Experts of a small language model.
Experts: 80 experts in each of 14 layers, 6 picks a token.
Training: a variant of SOAP for the experts, 7587 steps.
Below are experts of layer 4 (counted from 0) of a mixture-of-experts language model. Rows are named router (the router's row for the expert), up (a neuron's input weights, with its number) and show model dimensions 0-223. Each number is 128 + 32 x the weight over its row's rms, rounded and kept within 0 to 255. Numbers have three digits each.
After each expert's rows: "mostly gets" lists some tokens that are sent to it at least half of the time. This comes from a sample of Wikipedia text that the model never trained on.

# expert 77
router:130158135123123127152101110142104138128112162130120153149085141103070148104108145154140062111146107118175102196123147124144157139125084118161154129117116138119155137125169164156169123131158121084103150167105161103117133077216132113026093171126163079091113134181100165087147119131133140087176116069132107100098126018128053162142102120077129081175128151202116109170073158115150118163106119152171102130151118144108130128143118132090099119121191142124110146128148157139157145098158153121137125133047168098186099149144117136117174113144087085130090198175149135201119167150148130145083149129145113167049116060099160082194127136126150148118183090110109116081110105088128092165084
up0:106121162100173136102087170190124101078155124144067120184126140099182113164113069114073108133149113155087187094072150077134120105135108122112172117118167190171126181160109160162127163094130112188189178113155120151140112122150161171145154124091120101102121108135144112131165107123101150141077152123120089094089130120132161097098113115155155073130123146092152111116179199160171086090154146083119120214114122125124180140124121076076101112126127111154135098054116109100089087183139149151102148138099101134093193169168127172129086106160091080119184183093128143090118140121110130083161169138129076168108062120162104161126167098121148126143079145144111151115142088172159109219097
up1:112096143155133186125125106099074147092072115134117125165152126094143156126148143091068125131175195080102146070117127168103105093106176094128144117103163119105145179190116078081133135170126163115169153101127163153118110103116153133172108156090133180123087124122140126109103134164129119184117086104128141083176067115130107079097158091145160175147181120148113107110135088170100175129112144162099197094186129079123109119184102063065097130214163186124135186107104146067116118141120144169149167201113169116106114179120092121110163104105103095152166092093167154135118157124093115110123104128106065110123070141164111168139151163200135116108217148100116117163135131160116143141179
up2:125145156145177155088109139132070162107177069093120117135100120092102111093080051097130096156129135108154080159105138116091125109125063041074130134154174090104108164137170080175140153220078134134131166161143070147113119142130124134174194179150189129136130111102105134124114097093083135103153191185168079118111119090164100101160164087177112114068105113112102078142133157142145062175143135123128138176116134112105103150201157098124120045159073165201101185109091088152137089147184154134128123179121114121123097153106099145130140099113182099155111132156084131162096087133152126098149114081142128152124148131083152128124123129143145109128099160119093082171166158116144150161145
up3:093105110110104149122129135134146152092150123146145128139155143192092138133145049190119047131105115113110110105087146121124227133113150122091176174089130155142031106137098152141117133149094196145161132088134144121119136119098198109179086142053159094164119111148149100123124098138058101140125112151133060095105073117138113142100110122114143140115147141102123094174146151113148106057085132065185179118066081149083144193121131089152146033102076162197139141125127129128126116148157157085117130122134152163176119112127135145088101108088165108172104146153129133169093111172165118116180192181141100154105069120155119097090087142108130121131183147099106152115163132114110097132172
up4:126087189133138177098091153125125122129185110138083127147131071156156143106107147110102142175173150079066169097107138133133179097137098118125141142096112110136121106127121110084125135106089141124144143052162104165148094041111153098128145084108156125126085107126174097139190080111081148116093171082145105083135089096110127118131103128101124153140104137092197123076162078191098115111158139124116168113161121083081208136126161063133128153170105103144120144119159107108059142152176151129094135139126141219087140113127064169126053119089093040182138092125156131100086108108119098117092097158161086130155135097117091149134106119180101112116129041126089156163142125163150140090176
up5:110121157115159100101103193141072135112084083125155152138142125087165159113088108114137191215188104078092154115106156166104140086124115083135151109144124129110105162168090149102156139096189137174128113111171132138116122109138127124126086158082184097141142061147136120064105073099115168139190167119114106052106127167109126102108175108101119092092146162135145118108095112104110085159092155133119144176155124129112136102123093153082092073208165162182116120137136111129136076146120125136096138133110133104140096128115107133136085105109203036094116191121112107103168140050129171064113086107187120143147094057157109103138184111117126141180138096177114133126073144154183086150130
up6:156128174093123140079093134110134167152066118200116087110113104138108127112135151095093106138118182066176073133129181123152142112122134144107166144114154123157095160194108111082078086102088179170104158103122093162109101098145154122061104073090143153111168157096148117181132130157123126162112148104158141083162113140148128072081132116126140088093204164056150176148116140100126155141148167106133159144158097095081157141138163114131103157148140193168144128150156091066100131176187172129145149153146121187154206118084167165097138188143086070138119143153143149182119161101102161132158133115048055186121142131131135134183165180110162116117093096076121115155105129107134117112141
up7:157129098115118146113129168148129144152129121159063138139108058128179099109191132202121131168140130074153147124098106179111138118146121101093128115102163169191133074125076135150137143177114127082115131152188135131142159048115144151132190150153089157166146112134114061118099218106126152153136098105115129103105111074139126132100205116062126165120082121084108052094148150164153145103087144135109100123065141211133078104108148099142151123153145086098125149122217075186136111124117128135110101106093117088096099134121140113132126152110109064105169155166181125139128121107187120094139163112161101097101096070160159105147075121130154127150121107148171037079096138121136092163123
up8:171152135065134139090088083170078199089095139167071128153156108139181121170168140143142147137168190129114078119158097135118155136119114068122191103041133138186153085163155152148115143112113173093166074124134092126159105154141135170119158169103151182108111134130142132139096104120114063135197163137117077120077120092155091112121096119047103097141150180088201105116106117113153107106096165136098085168144107104074184084107149109133106157174148100173140137137169139110137134128096099117093148148144100157139202141159099159141167146101132113129092113130092176111066106165116145115139154141141091173158105098170087142140154102106111096175081098097059174169168113126175156112148
mostly gets: " States", " US", " York", " England", " them", " town"

# expert 24
router:084107136151204136129130113120098072063112139128072124123170129140146071075190125110108112145156144106111178155126129141128164094136144169098125125133111097128132153160106188113133126123121139203159167111146103138129136148158142113148093106123185153086056161162119190127166090155129095133140174082166132161153135124082161086133158081184159118132162164143112054095139120149114108143119061112090157162202086185105125075154190122076097077066081138076132096106211116149067166133110111122128145143100098173109111192142107139126121077177147109200081126149109151113114121139125097075152134073153136117154119092149095082113122098089113092150092094152124109187148102086133151117131
up0:131085167154135126085116105153082141146143117159114101148124125114139093137129108183099152139135133072105104075145141068132149153108143106150183070128162195138126180180146090115153195087138176134107163080126101151171120100121156155097156103096139124132149168101176142121133158068146097177084185090139077100094109165171083123112180106051125158089123103053108148127070083128090055113146172171097173104121122126095163094108103082149102147152108093187168127102099134106168159107150151139050118158200137116138122189099146167117101145116134124135113081101155137139084150106128180133134095085142144123153112143181148128133137135096161120170106119127128085028189116156163104120078
up1:104145120115134152056114118133099125117165164153177109178126167087076089146135148054117172185115144137166110127120141139140170136100100104136171190117139172144110075173153107120128129052150201124104114093154122149127072112063180114113145104089118130100126105121186093137087180145114154200148144152160121110111083116164081099081151103110110067075146118142138129114152111188066156110116129106131152063133096107146168109094169067128117114198130119110130130131140120117126141172116194066099168155124072176168124157081053128107123113122156103117020132115137136118094068156146156159139150093090128106103097101118205146128116147111148093134162164124095085162133134096100158125122
up2:160174141061188150112137117128115169114120135143103118147095154108067122077123060134061070099074129142171131155151162122090137129113129100116207140126168152162128116201104101142236122090173116157128139111129135169134093137147152117155127108101135097138094090092161126130124054115142152182129098150139087138120101122114105116091119084133093107161128132149095109198183163135120148116088140155144134123091109138103176144148127123150126134147158130112157169107132142078101118156159146082099145180172070149169119149111156110096080145142184087123180045122130199138059111190109157068152098131076120146135127097113134180148107131136170076133126179063093145110198100170110146092145
up3:076137133113169118083115122112068147105169098144087093141189124088091124161157127101126111131161173152171135113071036086097092180144142132131154122084217126138073136156183075167134151122148159131073136036151101179169030144114157107123139087157077135092152118109136137074109117130120108210110116146124099081112089086150129153096160131114135124119140170100195143103104125123133129120199095145118101111093134123117121139109129093133116124110160159149146127117130137125133104141125129087105136196132126196139156129147133236138171139121166108165095091169175109130109104119140177122119125061104114210168095153149122110131088150043113110087110162108108130140149109119117139124101
up4:049153147174153164094122149137144121128095100145119173179131093093101113088153147115173163146162150141107138121141073164079165149109158146165150094122139166085082137171103075116130156107153173123115139121136144156144108122100087085172144045119122142123126056104168111081077114115114111143126138157143111120179159129163159095144115111092159128156124130110160168101190158147121129123127131047056172100118089173087157099139158110127179131149172105161078150145061176127089142121131146102094214161199091108116105126135121133097215117120167086155089115094214147137082117138119180085150179087120078118104091084095102120134080177121130133116143131107114118129135131150127192103188
up5:118105134147109100107090139148094123124114056177098135152145131078122115099105105113091120128119121122174152139106127120085151089124102121121121061072159184072098131147146100109206162114192170149159087091131116181135090108114179099078138065069120073126109078126137129106044137157137158138130148129152077089201084130142085093123082164110087064098124164116147186174151106118103164157159166135121091120144101103138143137118103116106117106159127097132139129059134141151107152155164183097097142142142127159130125170092090150139142106104142086120099154105124190150105192142155098139172173124089086098120143170236145105136149143063166098097103118089110100093185126202119150167140
up6:102131169077129159102099114098122168116135083178142117144091082137146101118140159205130191081188166116144144173128099172104124124088141082176153106095135152109103131135139133122168147106166192134106139138100153179135103149138151138187144122095103073140091164129189121154098091136049075154094097140089126122074090153113096098136104145126134149094144170121183121132142120134110103060174157135132120158128112129130172082117111150183125080168152090112122173155167156114151115170128157066105125138180127150178168121099069168092165113072104098233119160131195135142111211054130172127126179124104098119160092102118136142140090178100122146109100164141077151082145148120147112138171
up7:101098118113147161093125089180120169161132150159121092157178131157082137146142114112057140133114170143157146132063172120132083070031134126149147092095164154164095168109136143144185173154133143145161152124139137143128084149100136133087151116140118144128166117075142121113088110099116131165103212120151110122108123137123157117096061075129075139131146135109096149173142093145127099124151126135159124115142066144150114136075106096114102196110213153103116178092164143090176175122144156100112153197125103147141111147162137082120149122112135063155120105112083140148120118126123147163167146092046102110138104131098217159152097175097153125136116195105111083109199030143193156145159
up8:142131180098161050139115106183123186176174120151109133146121138148148121118115146070120062158139162132173156123135087118174126116157142132152161081103148149106135159145066108160168159136156166091071141063133099180134089069158122112125159143045143147125114159135178154103089126148124097160094110142146126036157108122143113071120125130106093088108138159115075167080160135155115116104112117086125117137118152169112162098124111108178142188183156105127122189156209111094097160136134173130126153166134055118129112080074103090107104112098161149068111133130150173136086161127120169123138152130171099144121057151133164179110170160133170076067099145189103089108120128153152109151183
mostly gets: " f", " con", " t", " sp", " part", " v"

# expert 32
router:145152112119102110122123132085139116106155143119136119149179135130146129022108102121139179156103136101113163154098123097193175032101086103108146113101141128150146139179104113139143135108134139194164103164108142123154199109047117136116107156096134086087113145161123074088127139138090178151148140160081119113087128155155102148124082121102171072139077104122161137110164141101128163178035093142182145092149115172102107118103130106072144075168100114124133059186155159129095162145106117160125181123130103095159116171131063162133125158122128074107200131082157101100099119104053099156107114178092114152092112137106164200146106148112108175180076157165136153095118139117146086126111
up0:081100155147112164095127114116158159155099128180156126136186120189156092122124116154178138157156084128139159145077187094178128100148069129112155138064179162136068120145126145146114103118134078117172157087148115138098066096111163151116126080108116137094123172103147142113089146101074161199095149123179140113129163122143160109072147185157103124143106105089134112148156138230167106143162147130122076110128103153129184131109162052064117111171091135141161065125140081086113125133102135128091089189137111156142158112141191144061165090089147098096120115116196178150122182128087128083171097130105129165120079143096153115116148160177136116155127144161145151119130204112148169161172
up1:120168115117102196089118145116093115104161135179037061173170100082176134132135139130154146108167089116138134166061084130051115070103078158098145040054153129116116133142127102153123135121188154120100152107109105125162104139104160122167131101133112105100102134107156166093106157141136061168159136114139119086134102089144092102130138145088100128165176097117194080106141137135159095139173170185067194155091148143113148156126181144121035078136133096129111112060126140168134121115129113100103181153127102109190129121122110141143105101067203105125096146112173133053116182119122164162131133072141092152137128134125125088136171174112123162151075112132095110113139136091120120111134
up2:139142125058162116084147141078138097117175061144105162109152071158151145109105102136143101121115100114134126143138121108112132101134143077099133130137128174157087154147117117121089086156126137144086152104079081153125115115106139167215099122150131184098123128098155112184121176138072096121105117177096121164121121158119119153120135158132159118135119172113120181167132161095107103077154155150096181178071083133112146139173169043116131091121130078081105124165149133115130126143145191097140111163089044076158055051152105129173138114056157082124180096120132131107107155126158137154142082144112121157134141055165093184135068144168147066134123108180136072098185082144084086115152
up3:121110134156158152098124107123157087083143136146150135204183127172101156107079195048094159143107087142085115149158141145123117079133100108163193142094150172123061103167130066123117204114140169175176154105106137180107111114115147121161133081157137124107069118089157144170091131148111112133155153122195059137131115117119111103099106085135124164076134174120154144129155127103111068073101158198169160145126134122105136161106167128146076071142123113167130108095140127097058137171137125097139170160094121139202200129124131133113150096143118113191133173086196171121095143157125125084116192092191086166097107072118151146125172135162159131115141100129109176111127121159159137154103
up4:134164147098116154119072122166165106127092111145093072172095136175122100136188097124085074131091143098116112130084138078097115160095118140120159129134133153072156178143043172126151155116131158180186129097095107168112133137146174062181150146153130201133070088108132117136124130068136092158125166081159147086155116120137103102137108129075099143079141136161171160111175121153153151143147144137074123134155097066082174112104136103053107097136168136154113094090190140154055116102151178127070129111214112119148122138166099160165151133136140078136159118121152145051103173128176145107159164170070156131151109153148157100121159116140159094067075098091147113128170156144122121161151
up5:093098158103156081102134129151148132104141092116140130150098124092114105132093131095134146168150063131163204162123196182109171146106125098169107125072180104140077037136153098107052167185123139135125127077173125137073065132149176139093132111106143116088114140118149127143057139090182089139117163127148125126119099154126153093139172064098066119101138101102100163128111136098160128061124132104128096119100141134112118079133206144112144099152125183144095122127154157145154151141142189079140094139138126141093112156173083158108103125112142107175106137111131167154132162148145141085159153044143105077166131177177087132106084174154132047095102127091148148197165123173132183157147
up6:154108091160214125121114103134120160167052097114045071136117143099132068133139112141133159098114116127170110093102131165091194124124125148131137117109147125134142122152078118134143163102166123161112111128097138141154109155093140190141172110199154093103154102129091133069085106137147135138197150192175155115111119110161096082132178075103089081127113122140103087148121142107132156081093186160162105128147071139133117122088151155156086068105087079142070178175118167125222095146118126068106134143103054124177104144111107151146105139154099083120150106131136176107139188121168114124092109106049143157111093101165105081146179131113127085123144177109168133150169172131102145184125
up7:119097124183147117104110169154082067121110134160135063155117144107146156145161114183159167113051181136141152134097106149163126108093145125126166109116159127119151123113093088172117123130196139112122126123134119151087106192155173192084126155139128124146092114101178154081102144070091097207109179147148138127154119089175094129126136117167121152097130208094123141073168109169146128180150118074133166136189153127126175154159090109150066169141107127101071187122145125125163127132168189092124130163173153159151194111118128192072148113069124141201125173090191127083107103109113099131119115083149096099126109173135161143153140162132176059062144130141111117111122145127163171115096
up8:134065183111165157123124127163115115104124152148062009162100134118120096151117102079118154120175112131177143130037157157119199131125124121149150144132199156185099124144108106164114141156128119175105161074144124156156033134088157151171159126106152144131097188081158133120075109085130110164158149133134108138084120135065141136084101100132094137135157144144109084188144122147113113089126093110147123180140049093125131114078139088115137125116120157105105179102095175112133151156130185125106201142155061129152153164177136172071136153109126069141129138153111153073122110120146135181150127130100141143056064136148136062097110172104156123114125164118117119146170141123113097152174
mostly gets: " St", " New", " Al", " Z", " South", " Gu"

# expert 69
router:154088151170169145102174171137106122087142146126098105125189099160168148110112173143144126128129085114135156107116167127160114052112111142102137132145121114128102107149072158094089114151106154194182136129174177127153131134211146148144058112135166099154031143091147114009118075156136139120174162089153153118174141129137154114112135116159098115127128150107151118142118052153166082114124102052050109112130117141128103113129187177066111131101119090094213134122117116132121100128096119128122171138086194168114114145182154123078113126128166119159099171123125147066093098147038107083150132122155126068143108124106123122111149116131110099133158075128100137150090145117203117143133
up0:070109112109113118064063158126127112160115101152146134138131130138047133116099135068124126123092169156057127162111123153129153131104135131149152115131201165132153096123124041167167127097160120119134085084100127167158098129112089091122190121088145066069111073105169191126132092038100110152150131135150100072116112082119101082143060100149109076133170146156119142102089132132120143097202102133110149129172122193094144128087121119134134128124102099157061100128142180134074154122152120110064152168130090159155122174090078229100180160126140140179118127089099135173112179146139104149154147140086104115114091077090133132159144130175141127146125094162133155124139149100095101176120
up1:151093134113178187057113140094114110122148132114095135159083070106053165084092155127053117127124092122104106102147074112154121145126131121160149140138119109182072138160133115144172111121164172127168114084124109146178088184101153160108158100135173152137149068102156142111160137138103120137103140171124126084093105136130110167139125095148092093074121129087147143114137104183154130106090126110178136161124113126115102133094043141146129101187117167187119143161046129154162164163148195141084151169190074064146129154146044204094112122059147131100109149137140145110098109121131170090122165133134114148083114141178119123063099127157143109153088077129075106068112080152179137154123
up2:152150159108099093060089108138103182179141121172126133169094043144105100111138131108091113212152141154186120136076175125148139114083146139127152133097108160059105111143126138173123141126157158152164191149148079197106119111104119100124113117070205149128137120107093109161145136125116121190111103082160111109103120161104118085073155122138119160055135149134156085137127095133162115107133147160136133137129147159096126115116140098147111117136060153182095140168134088087077114193172152088114204095118097122154168122090100163113047110076168119084105187114121115124077072172102119101136125133108063155118080101151149153133129157088163132138088108173072114101095096165179167133164
up3:144129169165149111080090121098085101058202128161163113115126075160125106145106182117122169120127155161221175133091166077088064125117118059140149124145146147077130154131122077153110127129119132156116144122115142150161149106119139110157113099047114149113138154141147137114184116116102113117085152113124119143157097164099149134161064080155150058142087135107163149129141195137041141094156127185160112157154094081120127158183171136192157149127123045132106128148106191113152182157169111154129146143080093158152145105112131110122143180124168128088185165090113163125071150159063094124103111133157129103109111116118123156126152149212144159148102134138116074072154106115152063118105
up4:121125174089138151085072086109128108118148121178113118215107108087162163137145142153082116134137157155104145121090125147161170165088135099167149108052160136131090106111169095191118166129172191126114119134101129151127082082085197149135139094125154146151109141141181128114132082124070128226127159106083116090126131079179122116070146120097115097153205185066160109147120111167082077110170144158158130088124088134048141156053117153098113136130132127123116143095150110109138155151120167066131128126111114191175163099138088154120121108078124133134164117135147146070095135126167142131106096100066110162076116118194143131126163193127152155186104142130157108098077130149143142164091
up5:165109120152095128110141098137115149180144152142137180128121119100105162156143199126140127120095097158171101159124133114127134105103140109147160169135160123106128168089178116133128136082146160146150137125066058074128101112124135148137178118127153164149125126156068093145113153118169113174120104158143112140158116117185196130148127116097088125108164112087108168103140144117190138063123126134181179079093149131105174130155093124073140148116111167138162088097090079154190139127097147149137184136135053102161101092135145123065138154149144117106099192093154173170117136106127141164103209065132120127145125133153196093114179133127189077158038130038115054105144163132124135213088
up6:141136121104132089123127152064120145165156143118089106152128099170148141123113099086092132129099133138154126121136138199137097102125119115108136105140140141091122087113100107104146121070177141089126141153114131159132149153146174117123123100146136118135198141171159115129174182149053114201132105127129111116142110187085138062152116117073174119131120164133151105058179197123150112100171136148151183151146102159119121131083124146131124088135161091104134136138089160111089084170187161084123160147109037124088106089110000129089111153185158120186104188150165102127134073071092125059132193174118128156098106090160136156080167139148144081134077106138127153089142086092176112122119
up7:109094118123137106097091096117125150113213089137136064134116117138132070095103140119106207195149143128128141097130192116135144086159107104194154147083187184142081170178104112080133143154153128101157161089161181116144104135160159118135103075169136137110160084104174139190063167096128130159128139094154066142120129112103082118121110133151124127104140131126127171164106182135088101090117123142091146073096154154104147061133193116171127124159103091109141096146167191102119151127137115111107118147129063116187102151146080177034164090084129123146140132080175150117124132122111148125117172100111098150059152113088114192162112160112153164122142181149111170112067087192123117130125
up8:111115136194158113131126131105164097106101130139091055174110083075150071132166147078118137137144178151126167144092117125129104117092146152164148082113188154150059154171055100107185145101170195160160124103068153118193063103149164131104117138110135107076101098117139190158106153171155119100104157080128088141112102134157142100148130095106118142119167222067122120123117157178173104117125125066185149117108050074102141159138128118162141149196141130182078097126117129114146111174135112089088121150130063105204096121112163140124128115155144119094063160100152138126117093101111174152121144101171108095120119153147124117175103143144199142144135105137107051100140124113122119143150
mostly gets: " c", " s", " st", " h", " d", " p"

# expert 16
router:089163153083142171103121173099104111055148106109096154136173169118160065053144092090152156192123137131090165146156154134134172053091112116108129119099111176095108137173109154114152110136118140216195089135148135158154174146085123074170067121080152101114079144147130096061132060136075148116138217079117112100128131135143128117178153115151146143124135102138094126088165111135115117177107078101121152094155116194113158118168140082091085114123126087116167091137163158121074151149109117146122136142128136128106119135132151142129148090091196104149145091108135113097147033171070103100126095164120126109149125136119140185081094139120087134175140096161100114150072130076179104112147
up0:097114168113164138085088140200075147105120078153162091156109109157142136115136178110116135196153175118111172120153132092109127141114123133149144103119121151050162118167074161111141206131177150164121122113163113119127081104160118143173131111091111102127124134162167126111080110129076102168130135121169096114120077137119040092123080068114091088118117197162116167113074121151137143114142144097140088090182112129035115076094147155141069087185128143142127142105073133138134177121122228095041098156132113110135146144141140176137158131100090152172147178181154166102128116098093170112176156090163077119124094142150134135120165148142111100122129119130108094189117140133111114192182
up1:120135138140129108089119110113111138110159125158087124149162121116134122127123149163141153155138097079145159123074156114088173140124115092172173152148139153095047112126099143145140177138080121144169185092123083183119105090086119135148174098134220181085105168157181143140075144141077060119132104093146140091150090139146114096056125140106164095096155181109165108116168106166110087083120109091071100153126078158043088161111121051147122072139112147156116145117159096115205126130111120126060163186108114121177190105092123183106099109067139102129094143118118168113110198085094119093163146108117098121099100140176078174103129194135146094123146106179102125142115127136112136098114
up2:163099163128142150138030173125131071106106094151106096140132175155177114116155095179136092144064090157159129143118117169085134099133173169143178056176146096144127163143124129107186143151142140097134095155116153137101078076080156124082102099176145187115137139093166064131152114141099073179131203173158062133094119103103101089126151110159126081115162181135087091085146081153142106171113138140138108161107094101109153159136150124103083082182084146158131104149149115094178145156185137076125134151136158176157160071085135178087113129140101146135101144078179158121104149114144182123181150166137101118129106127140167133071112161082091128111159155089114179137079088143144136150165
up3:161117118134139103110124104094083098115082072111127132139186116057127083141150104172144114082076134174103134139132090143137083112092082119144131125107168094117074112176119058119135106163167141165076193134123067189116153124111120158090125138109078161122151072042151106143039108165078123141160160147177133125126102129126162090117146135171113111113098140110204114102157131136080133093107103073133089169117117153098162153126082146077136164200131112147127109111140086107121120108133118099111174155129094103153113158128162181125089148146130082097126095137195140155147184077130163188094117067056148118114115125146130174174102155094177112133134080066111137157176069097165111122145
up4:174113096130104116098112147167123089098148189100131153184147103147127140140152123141119123147089094153103123104050159172101143149076154163167170126154163184118110129136098111183136160100128156133156148140178131172123095132129190116099135108159158096158173180061150109175118157117119111164085134108165113072118101139136161066165153065072134057134096127147186077128164172199125114109123117125134168120102104148082161173099158153160070130116148167125142155068086158164173072106135167131074134196143141146138141109112173138095076121071126085124133172066125176098091104136145084148179115102130124127101093133155164152143117190162156107175100080174106128084099103151160169157167
up5:135110118130160164092089095220085163116166109158107065158156117107144175091108128165105140122193153198121162109096094139092140176060150154156188122118156141149110119144132072167140139100194167110148088128106065148155091150196156162139111119140143102140115133123197114135116131112090104160111112144161107106133121135128091091081151074076155146122199160131105104188126080139111133038131125198110055133090116121104131100096097143078122129129105140135145134098134175143141115142166166092077142164175185135106119119114110175121066136081112133176101175174143142113123171116111149092135122067135080096085087168158125137134091123096156151096139157087125082195106150144127137178106
up6:143140128068175088129118161098160112157122063120150132145180146148136180114129121130122177125151156171138089174091163191093138207146140141149157154113126173141134095112091134135148155140155112142170108137160121200173095111165133175132122059138138173147122155083126138087085171125113086141059139105143142179147097152091124083162138131126117111072101103183198141096101133148164174152140095066148092097126111064119147129082103149085104147128147128192166113104144152090155097154148173098093083127167125109137154082123133123115098059084108085108132173142179144064150136128176116128123159152147131072093123202168189209098151191125134134071105170155087110104129101152151151129119
up7:142129108119133190114120177172102163112115149141143104174115064227127181129132195125124094192165129109068153111100108121114144106122111068082141119138139123118034123201070075186151135105181138121177114102112135148077101108128151122134109077162165134095174099099140134154164165095054144114144137097112094132111109108112106100086157124102203126122132105139148119158139150129189122131109119138139162207130143125108090133058136172137134128167117070167133133148070145086210089183181150124123161129113132154128110091123129167131089149152140121150134105184171087154105087149171088088148137118152108114126100133158098142101128118115127119157149088135132111148061120116234108152135
up8:134103137111133174103057153102102138097153102145142108140159062136095072129080126121145139155125084124151118136093051195126121111105133110169202133101152174100144105149099115129170110055128166146136096125157079193125065188147180121130152120143150122161191172037176153148142117145171074152111130163105056105116155106081137125129122094159081135143079135102147092116095093151107099101133110139092190154065049186093130126147132082159146088109104088157137092124171102116135097127191145092112149100128125106117162133127151138119090121139187111104139152103131119113145170147128190110165124160090070121075087081077164116147090182168125131078151154102095089154151119155123117120149
mostly gets: " con", " de", " Al", " re", " Re", " un"

# expert 41
router:147075115094159110134141134132124142145237174126119151132103134131094155078104159162160075155109127179150105149079221116112162185135083115128151142149102115148144122131125119113167167140132118166100124148181143113124098191143131176179158144143194087191179169085160177175098095157132146136178092136160104137071107120119101165158147108107061139170117116107093129154098075135117099061154051191128086093059100123118104109100146143170093104074117145151111177103155172201239116122118176155120114135096174132127137086136118118121130102089078152126101130158109112125134091111139119134129083156125095132103110103151137127114098153178148150149139159089133107106141133166155154175168
up0:120128138110187072107083229144102105156110104117143076139105112075049134109150101117134133137082114107102099137193136082050139144125102113147139159156171149114100166128143124152112153162114138170144163134171025124125105166147124131173117132165152156113102158097153146045086172056122165114129140105170133069132089124121111121148148133201098119100101097101134113125119100129120108166087139148089121102141120197119104091093148091098068119134055103204076135170119135169165131136108115113121126134151164102172131083079102129144140122105160097124124102123139095158137165123116153142077093065107114154127106141079088106178120119109144160069105138102083075181106193167154107175127
up1:111151107047113159098101117138050146150092120115068087112103070088152168062116116094118090131111175088121113123152074112168126167130118151106146126149100134181101101128088141095130155087124110177129142138113095133172077141136164133156158089159164156109174144138162072145166163118131150128143118150111146169092095129129109140142122089082142093118131180088081095110151151102064064132135109169131093140133069112094104153102121101112147186113095084169169142063102197134158153221113106153100117148073075159104174127085078169137099134130092133119091108147125139102112147154150105147090130148103133121132114103207204134137120139121119091104095110177152094159171174195075141139056
up2:113105122142184137096113150152132151106127185137068093141095095127151112067118167077145102159128215172124136086113125135128094152117084111132107145110145142181090183143150095199089106115180143096102130103172126141094094092134147157194138087151141113111127074165115105132107154113139104161114104147071096070135123137105118085123118158102100114134041136106122039103120112086160114179155137100109053105105137094113130087169073144139126118155145118168121123199156141129168088171116157088117108160127117149134153115129152168139108137122116140118110078160147134095137080124124103127175127070118131187168089179143137102140096107074071138075098120210162124065169218097162130172093
up3:137114171143091134115144070086088116156127146122165129140120156147144083086101116040150131140171164148190160142115116137040125154145119126132149109116173143097116128118075159138182163139130117131165166112090147120043170134150124131154113088121187134149131064137222128114187067125110139132153141134103113046088137149093108090174084086064115108094140128072089052114139160143095078116027110144137144192064149140117131135141115102164081158118112180162098118140115088140176118107112151146148115099092173133150162157133094121157152164129124085112161084099151128116107114112103137140125150090143106178149111078139135093131150125121111129094086134140078054100073139152145192147147
up4:097071129107081138118117139112111119113136079132117101157161104090080181172070101075073142130148127196104153116149121165092168094110134120162169091136174099170094075133146068145110189129128172143146184080150110183151109121080166163104130144085166140135042139104166132107126153102083111133108158160121140082113092077158100117118122096159120115146152145105115126163141140159137132104230204096095184133179159121075133143125110144085109132176087106163210131124124057152090157128168124125089099092150059104170171152130140160082153143121123115184118098130127162116104124142179168097094135098099166131094096111108117120129116162103159101115057160115130082106082175149161130117101
up5:079086133179070164097108122137133165122154097176095080136157150131113106139109102125115118162155107176134171136161105113121110127121110116211122117162175176088075118138120072157120172112154145099158114084106159145072074089123186109114105107097127071117130119094156115040128154126106158183151107176130156124172083121170111119131112085133119078122159139099133153161226145154128081108111129124159136167180157130111109203137124107152140123133147105151136102134157113068042133175152123116083092146139189118103114158147114191085159065106142127141135125123147176112133084113107173092144156117105072124120106151050172118119135176143167120091111087165113035116132145152196153165146
up6:095114189188128147110124143160115140127156105112150137147132092095151090135120110101120094120140127107173179037101112143149140196173082190090145135147160161185074093117162126125120158122153118193150127120146105139107149184111137122141106105101090115130158155173171214134091116161140155160177175092162121116104104127132082145126150139122130198152102098170115124134140069159123097140097156154161120144122127082097133096161109104155149074131094060179145164160122072074113158151148095132119092197122147179120127114104118147094099143166142163168135153123158115147156143134136133056094064108104112061036137095175180141185130113117082128167144149121089117203093154120111096058115
up7:160146163146099112155142122094158141096087082155093102122155101125064066149130086149133175094085129173142126110142088141094070161111103169093114133106121131136160089148104091138144116134116135166127180080123053154117117144087173137078196092170131146123140150139090110188092136169040111153119127125185103112089080103134125116092160094168070089146164168156080163115151098176070114152151124140160125162153127147138175185167226148073138104136129080145120197102141138138164095105113173129115113161145092106103130102152082158140163098163120121177147133120110166174117144170103180162133154148132119179119115120180133119155161135107189084167108081095113044153096116082120124164107
up8:121144142141155141082134102123134150080086121159128118144191145076096137127098106121134131124124120151091097093146121133132099110125148125115162103103167107183079225167156164097216173130145138125175133132122116152158102095078164133105128125044177120097133146098131142112110148097115096140098111126160105126172060177121181081116106109164174135100111123117152121084138182150101119149099154146117174130080130112082089123118153167067112132135161120146131079120141136086151147151142119119125168200106096125166126156102123186141112084082128088175076154102162146098059141076005184118110100042171088093121106157095156182176170140104183128116128170152119175131142145119146142127163
mostly gets: " City", "ions", "ity", " title", " Title", "ities"